Weights of a small mixture-of-experts language model, trained from scratch on English Wikipedia.
Size: width 224, vocabulary 8192, 29.5M parameters.
Experts: 48 experts in each of 11 layers, 3 picks a token, a shared expert of 128 neurons.
Below are experts of layer 2 (counted from 0) of a mixture-of-experts language model. Rows are named router (the router's row for the expert), gate (a neuron's input weights, with its number), up (a neuron's input weights, with its number) and show model dimensions 0-223. Each number is 128 + 32 x the weight over its row's rms, rounded and kept within 0 to 255. Numbers have three digits each.
Before each expert's rows: a language model's description of what the expert responds to. This comes from a sample of Wikipedia text that the model never trained on.

# expert 34
It responds to: First fragment of a split common word after a space or letter, such as ant-birds, ful-filled, ade-quately, em-ig-ration.
router:075086144193092100145128156128120096199137134093115118085098119118157105117140112148112114189097121127091100095148159064154164080130134124128108108121091120091179101136128161101114095125128123063114092187142091148120129109172148147111144155145084122126103168149147133097122104097099114151175117182109144142027142089136163063106144159184177120125125099131122174138119151063128142107149176151166125140148120100092141123102208109143144189104150189111118119077120110124137132127087150145168120068129159184134112067126072167096194074096098089143111121130202118145172140109108083205075102187160171156144134086109131091138168180184089109118136113145158116131170145143080128149063
gate0:095130150141143122171111167133099068156134199109118076108138186122101105127124095103133101147086091179054121084116153113101096109100084142176219110098154089108114122180104110108159135099167098138071125148112067165121080174121113178160174219143089119097144139127108150114075096105083152114107089141145117171138135133144180090130102134075138159117134098120132163127093151071099160148102128130120142068122140134140108089082116119044164123050090132121142127114155157132100117108103149110145146157120201159097072104164091152169097140126072091147133158180110129166121114104070130140092134145171125196124146127108169174148114200121154128154065139109162086132165167158169088143114
up0:148156135071127110083153104119144148059126133129132133149132106168134128077158125144144129124153095145187115194100076115132083143165193130100113130146111131102153085094113126118075158157079140129112073117143096123158175142158104105091140095131117150106138101166138089174131192135109068091105123195142090081147146162101081156136195086137113092183111184088166122143176181237139128062119072110079127174122133100180090124146113136165131100134117054119103110132101120089178061096188129069144155135120080108141140132180169061160151140157155088114085105168147094107161111167131157106121121091131110111171101119144127122097098084161100098111161144158097151126099080101147148106175

# expert 40
It responds to: Middle and final pieces of personal and foreign surnames and titles, like Chi-s-nall, Sch-en-gen, plural s in Dreams, Yds.
router:097086142119127129152166153109101083150149179103102138120081090109156077095200127171106106170088086048100124094162136118161164130131107166113092082093059086089133060148176119116124102139104075092131092140124101141153107079143173191117169109168076133104114143155179154088102097089093124105144108176099114114115118095126173079100119180176173117134092143120150152155085187087164187120099146141175166163124168073128104114088145110129165141141144170107106091117037098114123163101109125159176174123090102160162085072130121155115146139120130082143103124142145131155149152113112090164108125162133167142166169074158133112176156190128106124123156130134136216132170098162095162142090
gate1:097130090133143111137145116159164118155144204083076142111112094101172131114139086154090126149097090125110164090119164171111134129152137130155176147108164116107182155162157132143101122134143113158126179163098128089072124095161121174142117121120123119076137160100139095119099055077123161113171059123128043121185075170091099089156066148125176107143084105109143109155120132126145116155118093134137139215173167154114117118110167118096111095063105125141120080192064128132096174081118122162166180093168138196114112097115157132164148115181120103122082109160097081153144133057119162162127129110150172106129133162197161144219099107143155104087164120124130080129124158148086159106063
up1:111177109149133068149121106117170157137150178119045103127125114093103135146120139150154116147163094137141172112100156123127119149121180193083189137079161132109129178145103132148146096134085116140144161128098141066100129123135083124162114102120153120120152141098112069100158122109160118065088101136118114167176109134111141178146107156148094170069079163145026138102158067092152083124144106157113075098135113100092127121150138155128069098127151132099118136199123157140136184090139120184169137057163134166135112129157133133145131082145180146160148185100088081122141148133172153124180171115115144103126064174122147166198114039117152169069186088152170118060132127123112183140111

# expert 19
It responds to: Word-final suffix pieces like ed, ated, ized, al, ly completing a word, especially indeed, and pieces of foreign names.
router:111113134135134084138156172137090113109168176101056167137110084108139081062162135149108116157115061127095104067146139094184140136166133154146120100105093076105167078127127156105122094128076078112128115143138047153134112094149143150090176129164060135151098126122134134067130100111082107110135082135084121068097106072137134121073125142153147098197138131085163157154098172110132164098100137168144125143110152108189129106089181113116160125124122140063100118139072105078129108105109129108157147132083116161175080101176124169081177115140105088109058104193161097139164150137115102166130109103134153170176157108163142067206171175152117129078158099177124124141151088149088154092111
gate0:131160140122098155132196114099129114136175175128160091206139168139090092127132152102179153126149117093162126127106139131147158104134151076042123112140172077109160123128129083128127155135036087131092068104105148140149135092134110205134159100107078122084200112128178105156155082116123104122150131115103072091160147140079163094126109064145126158192097092167125210151081144107122097116085076111116130093085150168187138082097156105218130109157137090108099164098101163125170147066124088109154163172097149115141091140114132107089111112083138173087135129154103115134162109085107117128169118141162107131154095077109148100147126153202130095082136074130137192109116095153122114132142
up0:149147133069113080199143128128186082098107079132185134093150124097074148115115091128071098136112097124084095165188140155109134122106156104131116088146116139155125137131197161084095143107149163117186078046117121167155106205152182086214126141090180106099130152182100157083077108095152142143123103163102085149085060086172086098125170207128119157152087129098175089141175129123141123153166177186206139141115133108111111143194155164152138110142120173173130145082137094123140136114107112153132159133105104155107138154102134112134127081155105159118204093148149139066112128100138159116147121093097143140120113153093161138123108131063125117090150161158121095161128104141088168133106

# expert 14
It responds to: Numerals and determiners after a preposition or article, such as one, two, several, some, another, esp. "each other", "one another".
router:100109130156096110140170167079084086167175161127093146145085096111149089097205062145112082166135088110094102119152157113163161109177122149109099080097094076086141076164153138104128096162087114098182081146167106129142101093159158154086148089166095165082110160156177147086097096073112103114172096173106110103099075123131170081086163171185184119149090095093156173172089159099166152104108149163164180155104169092102161101097150101129133137131170179104117097125105083117082169097081138169159133141104093117138101107166100169095139167116087104117102104138149106160149162120102112159088079141155155176155173083158170110148148157145093118106149101153133157145176096139092173101114
gate1:084088177140072089127164147107139081162179157133127150139105114114127126175151139179118115113101063094099053094199169140124095103119144120128089125081080114109108159105154126112162112132146122127140149037154123221079138169139120127183185071127073142112097190102182182163115113129116149107089107130049118138123131085172134124116083097115184171110141139162154164085129082129144120073120125106122128115089106165125160162130161073102135122141141144100115085065126129106115099090060084123137171126120198082129114143123060082152168114120144132135109156120103058132102088148124098105092118141084165136111150133109113070149075137077160163162145115138122097126144151087132143057109
up1:120073165174133132169144122137109127150057119126098091181097175102110063149185100122147108084138095086128117131160095156153114132141105173116087189139092181081103108124135062151140109144147201104104136066100122106129141099136156186152167142091090133159165160122148146156143102139133137174088154123098063170122141140071141109116138137123118071157192153132103160082096130122097090140132133133139158165098106084122136076091112135094016138106094104118144100095120105170127190163142146117090176120132136141101173083136143161151111159084169088141090164149113097161125149142141170208185094074165128089136150157124160094161052135079158187125132120141144162142161116061129103153161

# expert 21
It responds to: Common nouns and verbs following the, a or his in running prose, such as people, population, game, students, children, terminal, album.
router:094092120166107100122170157100093095190166156128091137137122111106151101080194050130109072145109090098111110117166129118170141112166142149105084066087110100083118092164141130106140091187114131082198097141140115124157106082156169139071149105162097167106110181139184169089111093086120105118176114148107117114107086119133164085093178153185172132149114060093167154141104149094158139096121152148164167162107158115079171087109146108136138124111182191095117097125110071120082176108076148182137128141110102114142093119152108171096154120090084096108101109139147101157134159124097114172098091153189142154171168070136184104158161170120090136105133098145169152145186106145074178132105
gate1:146130104137133076075224121139158072123163123109114132172088119114135103115174114123133145156170124142194154093196147142145106108112154124139087087144149135122126124176176112127138096158120138147108132145142139078141105092184118086147105144162153134139163130177125101136096116066093128160141134127120086156114110120151159071111161079099113100162092135102066168184112131155129119132066157082128165122050161096184096094047165178093106112134113181106161032127102160086173118092093135146145057146077144139152137090147099143156139099110086109129076073114121116122110131086107133144147137111137097130139131101158103168195127199156124079091066047139111122113144108063092151130164
up1:105076164158088130173177123131103177147097134156091108139152067164152115147199156131103147112096123146095112201100083132130133098141173161127153111130145167102081108058131075085160081132182094088110123116194169100183062143189172055084104129145129147094146130094162124136130130146135161146152138100117066168112153080131065101169157107118096152132126147133128070145120170115132126106105232094096120134114142127135145133113153121161147086134117125112181096153142146128040088114133164083100148176115118154160118152145134133193133182155153131096105113131118115073085125151164204097094117089154146103161100123064112088113108135139153181133136135114140165117188174183145143152102

# expert 35
It responds to: Inner pieces of proper names and place words, such as River, Road, Florida, field, net in Kuznetsova, and abbreviation letters.
router:103098138123095128157190160109108101110167179102098148109100104118139053105176123141120134141087064107118114117140144099147168110165122166122097069106091070049136042151181122100111110158113114098165095098161114165158116085167160185101162128167086148059124144120166159103095106094070082112181076148072089069142119131145162097101144162173147124150075110078145178187072182111148163076120151142153183157084146103138134127110150096149154121141151180123096098121091116131108159081130109146150162135104089151157114092124127166116146153121116080090110087145144144168139178129098117164116082171152211142153167105176165105159137159138105109090150089149151172162143101163106146130110
gate0:077121102134118145127184191135132166099177085052108151182149041164135114117130099099068137132167072170136080181107104121088157091120112091137088113104100168057086167167087083120105168123105133096147126137111116135084154084146117139114164147176135160127071211128217152160138128092091115146158093146141090134138152152134174127149152131108152120115102150143143109143128093124118136081144132083107125188120144093164137164111128126191118093109098171152082082135135079128047115180111132142137078134105120135131158084158124175131119076097110085135120116122130139221100101146161119137042116150122141170102166130107140198098152126143102069113130076131165155140137159126128152181125
up0:112135114111126176153103113172084124141118112154100154162137107120092110132117123128099164120175143102173132117177192144153113103132134090136126131146107058000112162097119128110144080086138073146185117144134183110121124157109105109105135110147076191128138116132096152139209125089096174152124070160175095089120166126119202086091155115154141153157113117137100160124115208197120090137107117101107150106102111197117127158116154158143132133160081140166121137119148111105136069133078113119125055129175105122179177138085161120138097181128109125095105142148092146190094095161126156151090083133124154113069163139105094157138126099096101135165139126184102080175134154166154224145076

# expert 8
It responds to: Final pieces of proper names, places and taxa, like Artiller-y, Mathies-on, Lem-berg, -ville, -ford, -bury, Bay.
router:122101136137120114140173160093103114137189176113067145134086111119115051092184127148094101156126093093125097108166171099142153078145113152124104078105073085090129065149178131104132098177103123100148090135172093160130095083159159164095176103161082164083105165156167152084112121088096088119158109154109113099110119114126182083085135161184177109170099102081168158168075188119132151084099164140139166166103164109141129129082161121130150148129138179102107102118089107094111136087126134149169152143105083150160112091157108149103161171115108081102117083150155128165182148092113104177106063133133190158157189084174143114165156180142072100099182125152138150146174104183105135109104
gate1:135087185138115148153161134140148115149162110120081184182095150178126108089152108200098064141115156167120117139178076160137133092122157102155117126138134183072116079163201212120224156194142121134137142108149178128223135098142159118087160152198067098099105148102173127099153150102194149052124131153145131154138133091138090126118145150153161089193164160121184120164108140178121161100114122107118142145098093111131121184153138139087113125142146133066052075116127126126160073127096143096119120153130161088120174153079103135112116108119062144132144166142140093163147146154086152105131098125104118137146107137122081159127081144075087102094098124105133138156102117127167162123100
up1:124100121122121136089133108142169153134149099124180139184144120115097095106134127140100166153132152184121126087147070183177175109092091080116150113159175140093171232050141104090114079109101139180178162140159134097127118070158156096132110103133174088105087158096062127125108139115078129145120148093162101092155174118119163092123114161164202200148092132126111100157075126140131143130115171099119155097140109163153133184082115114076140066132132135179075100153124122115166069133122090144141096182164105092123114094058124150091095134106130158119174140076153157116168124154090125189077158088108152147133124150082128141099075087095147099092070098102183100143076128120097101126124

# expert 46
It responds to: Syllables inside personal and foreign names, especially after A or Sa, such as A-ure-lia, A-less-andro, Bal-an-chine, Messiaen.
router:083100130123089113150141159119110086136181161093057119119088105075151080066176118151117104182108094112118091110173147089161134087145115177129125115099087101116153060139163174110139104183098090073123092133160095148151112085169155149104173150150081150104104127168156148095098087095099114117174102164109113094087125086125173080094151166148207093155126105119143173184070182106129158084101146138148165152117167078140126123084153112131149150106166171090114112086083115116110140098136126130165164125095111171156101077152093173107142150131101077132126093187147106147141170113103122149104121113165174164174178055198139126190170188151092108106121116143129147134193122150105142156097
gate0:111168156149045146127151186138081124117117107129096146126166122119190109095154138178141099143045154067109154137141158111182114116082176186128152119125049114119139074141170133126118093100056128078134151159117088127164043108120087171138114089157135127153164079183197136140054123167162096114146062126071088166137122152111161128142103127116178129112092141126069108153132115155165145113143159134189143182187109109163107119131135109127123115140131091133101119118058125079095118108175110143182129159093100141156163128181137119137123110124163090190138117172121105157113142090123114111112120117059158126136154067182097131118123155132076128094124110100164159070171112100076119116171
up0:162119074155155139134179194126168043155118167108123120140095142119133107108149114081177094192155135157104111153174112116161099132139070149161143119121141126064117107161084125063128088123159152126117109102137213119090147144150100162160099095116127141121134104090152151110142160154133140119232123128119141142157079185103148131190084116121131112165127115162148139124148115198074120143128110060068140177123106179156114129170112171122124074105114070126127171134198078175150089127096162139094130098120184144122131158135145139132103119118143075112092103133120125140189099161070082178118103097113122104123115085113121105092143164147096082085021157166093149194130153165130104122141

# expert 43
It responds to: Suffixes ending a word, mainly s on verbs and plurals (covers, enters, games), plus stems after re, de, ex like port.
router:086108139116138063113161150108118113120166171108110153138095086116126103077161136167124109170102056120111123120135110100165138102141137143102093075095070079070173068132128150122118115142099071101132098144183039145148119107161153175108159114152066180116095133135159125079145106117072087120163073148093132108121096111121164120061149143161145118147098115085153132154101181110146170087093121140162140165125132085152154136112152085144164128132141170113104097150064102090103108103117108129162136125082097151169057098148096126071194109150132081138068105147147108170169131127128094138111105155119199134170144076129116041154141163180125113102139124192128174165137065140064183105114
gate1:079139090113152104159183082137132135104150117156126141119170105158095115109133075115103126165065115112142107135189105125123158167150180157164149080013106103111064152152157139122136098184100089154090088107114071082114102142107149116086156118177143119086157122107138108046147136113123127120139134162103099078128094157082141124086162092160132115084174113141138164092122197074100147110137135151131183114180158155080160094123117143130101172136137156114114059095036197129148106114118146162138161190121139132090117100086135110147197160142152118127097164103134112132148120094099082131081077104132146138183133090160118162120107107054126138214105090106143150124078139151144159121166
up1:099139126112117067164144112153143172095151147169140165100105127172101137095131110128112165095085107099171144170097083144109138165136149102114151093031126085124114149160153166164162157182089128163085094097106091127076128110084182129079176155144126107090155134106102096123186118133117107152125108173127115067161165160120178194081154107089082143133143137132108118086139190110109104048146170128147124099130162158093143097137123125147129171135175137134124118136096166147129045206144131116174112176145154162099194073083202095150172171180206176145156173120137120117152121142119138089105127111139132132112163184150083146104125107081177132128110112149105138138079099139129153136213